Below are experts of layer 7 (counted from 0) of a mixture-of-experts language model. Rows are named router (the router's row for the expert), up (a neuron's input weights, with its number), down (a neuron's output weights, with its number) and show model dimensions 0-159. Each number is 50 + 15 x the weight over its row's rms, rounded and kept within 0 to 99.
Before each expert's rows: "mostly gets" lists some tokens that are sent to it at least half of the time. This comes from a sample of Wikipedia text that the model never trained on.

# expert 22
mostly gets: "ius", "us", "ง", "t", "z", "is"
router:76 47 50 17 57 52 64 50 41 40 47 32 52 72 30 46 48 61 56 54 48 64 45 39 48 48 45 56 27 59 47 30 27 22 53 44 49 54 49 59 50 43 53 44 68 45 47 58 63 34 40 25 68 58 57 35 38 25 54 55 51 54 70 31 47 33 38 51 73 33 56 32 58 49 63 77 62 59 74 70 52 57 56 48 23 49 26 56 51 66 31 45 22 53 11 38 52 54 55 17 57 71 55 48 54 35 27 42 36 22 49 60 54 58 40 49 56 38 37 44 27 62 97 68 41 55 36 49 37 33 64 34 41 52 46 24 52 59 39 56 27 41 50 60 26 40 49 50 30 58 26 72 32 13 59 56 44 43 42 51
up10:42 25 22 23 61 43 64 37 49 46 59 74 31 40 28 68 40 55 29 52 47 85 29 79 70 58 47 53 62 41 21 46 67 49 43 69 42 58 33 53 41 46 63 60 56 46 52 45 59 58 54 60 36 33 46 26 44 55 44 65 33 21 55 42 65 49 46 55 60 49 68 55 38 67 66 56 85 73 23 67 61 25 54 38 53 34 43 59 59 45 66 51 45 42 50 59 55 60 29 72 44 20 67 70 32 47 55 47 58 34 67 59 76 46 76 72 30 58 47 30 42 78 57 32 52 51 46 50 30 62 43 55 53 76 61 55 37 79 42 42 35 54 48 47 40 35 38 45 37 44 69 66 83 37 37 45 63 70 64 53
down10:47 36 38 47 46 50 46 42 26 33 36 77 65 40 76 58 42 45 53 67 45 48 48 51 43 43 77 67 60 57 62 86 72 17 83 43 51 79 61 75 58 50 48 46 61 49 65 42 52 33 72 60 53 57 76 49 55 31 53 79 38 53 69 48 15 49 72 37 52 59 47 52 38 53 35 66 02 28 64 37 47 57 57 57 58 52 42 49 67 40 81 58 62 58 80 35 70 54 49 66 20 46 59 66 57 74 42 47 48 06 56 86 45 64 47 69 43 37 62 58 56 40 26 67 32 29 56 51 49 50 33 54 63 60 73 66 52 58 43 76 45 50 63 47 27 79 52 41 42 24 62 42 42 65 63 69 42 61 28 39

# expert 21
mostly gets: "z", "zhou", "nc", "k", "š", "ek"
router:62 29 54 21 86 52 71 62 30 38 73 34 58 63 31 42 62 45 55 37 62 45 46 45 38 50 48 67 33 54 39 36 18 23 43 43 79 69 43 49 66 38 40 52 51 68 70 56 55 59 63 24 67 65 67 49 22 24 50 28 36 19 72 41 50 34 43 46 55 16 38 29 49 50 44 55 55 78 81 62 48 63 53 62 66 57 36 67 17 75 34 64 30 64 19 40 51 59 54 30 66 68 46 55 59 42 34 44 36 39 29 59 36 71 45 59 30 24 31 29 53 42 61 81 41 55 40 50 47 25 46 44 69 39 38 38 67 49 45 51 31 37 60 55 36 28 42 51 49 55 44 55 51 31 50 59 36 38 44 52
up4:39 16 67 34 50 69 61 55 49 38 56 29 50 57 57 41 70 56 36 57 99 55 48 54 51 47 49 33 53 52 62 52 18 52 56 63 50 31 52 73 47 35 39 62 69 35 50 47 61 35 50 75 64 40 54 19 48 30 42 28 33 52 83 41 57 41 80 52 49 46 54 59 27 43 51 42 61 74 69 60 45 49 64 63 55 74 38 45 37 55 52 64 32 45 24 64 68 45 58 55 68 59 44 52 57 49 35 71 33 47 16 49 58 69 47 41 62 44 36 37 59 76 40 46 57 09 68 60 58 50 61 16 37 39 39 55 46 61 35 57 50 71 46 48 42 31 38 40 60 40 48 39 20 79 43 87 25 48 44 78
down4:61 67 33 47 58 43 34 60 60 30 61 46 66 54 59 61 20 54 52 22 41 63 52 42 53 32 32 58 24 53 28 54 48 44 48 47 39 50 71 78 40 56 49 66 29 70 67 37 46 71 65 47 52 39 48 61 40 56 50 38 44 93 59 33 35 49 52 56 32 59 48 37 46 77 67 74 49 37 55 71 31 24 48 61 43 20 43 42 75 55 41 41 32 46 83 29 24 78 23 55 83 75 61 55 79 55 59 42 56 64 56 50 48 44 37 25 49 45 63 67 74 54 54 58 64 45 56 69 58 81 46 20 36 60 52 50 18 57 59 46 57 38 48 55 27 49 74 48 69 71 66 44 57 62 65 53 66 62 66 26

# expert 30
mostly gets: " Died", "featuring", " Preced", "<", "PL", "flo"
router:57 51 17 43 61 62 67 63 25 68 42 56 50 31 28 46 28 67 59 63 58 65 57 61 40 56 74 56 51 51 36 23 30 48 44 47 47 65 22 43 41 49 58 54 42 71 54 62 52 32 73 45 71 35 52 61 49 26 59 50 37 38 51 48 46 33 28 56 39 40 65 40 53 50 55 33 54 47 46 63 68 54 62 29 47 64 50 68 54 64 33 52 38 59 13 29 69 37 46 55 24 67 62 54 66 39 34 47 67 24 49 56 64 29 81 32 42 74 29 34 42 70 66 61 48 61 62 53 35 40 44 27 47 49 22 14 52 50 53 48 33 41 54 50 67 55 56 58 49 46 76 59 55 34 44 34 36 56 53 47
up0:47 48 37 48 55 70 51 37 41 69 51 45 43 68 36 55 50 09 66 28 71 27 34 60 25 61 41 67 63 72 58 37 52 74 69 50 41 49 43 31 43 28 62 48 69 45 61 16 35 37 47 45 54 44 48 31 40 37 49 58 45 59 46 34 60 15 48 59 60 54 29 48 30 74 33 68 35 34 57 37 45 48 59 50 17 60 19 66 56 43 45 49 51 51 74 27 46 31 40 43 52 59 58 59 60 35 58 53 63 41 59 59 27 47 56 26 51 33 60 52 45 72 61 53 85 57 48 70 74 25 43 78 59 48 32 28 45 91 32 52 43 63 19 44 57 50 39 58 61 58 25 77 67 77 32 47 38 14 44 61
down0:38 48 68 48 33 35 52 59 64 45 60 48 56 43 80 47 66 43 71 68 55 33 56 55 39 62 56 44 40 73 80 44 36 65 56 14 66 39 41 33 36 72 57 52 42 47 56 42 24 47 25 41 21 39 56 61 60 55 60 61 60 55 25 54 53 60 34 37 67 77 56 35 31 32 49 37 45 45 46 36 45 53 51 58 67 54 44 61 26 70 35 21 36 67 46 84 37 41 62 69 40 45 19 38 16 45 48 66 43 16 52 38 36 15 52 61 65 69 49 54 50 59 35 48 46 87 35 28 70 39 39 74 31 35 72 57 50 65 46 73 55 72 53 60 41 55 56 20 57 24 71 41 50 70 30 45 66 49 54 70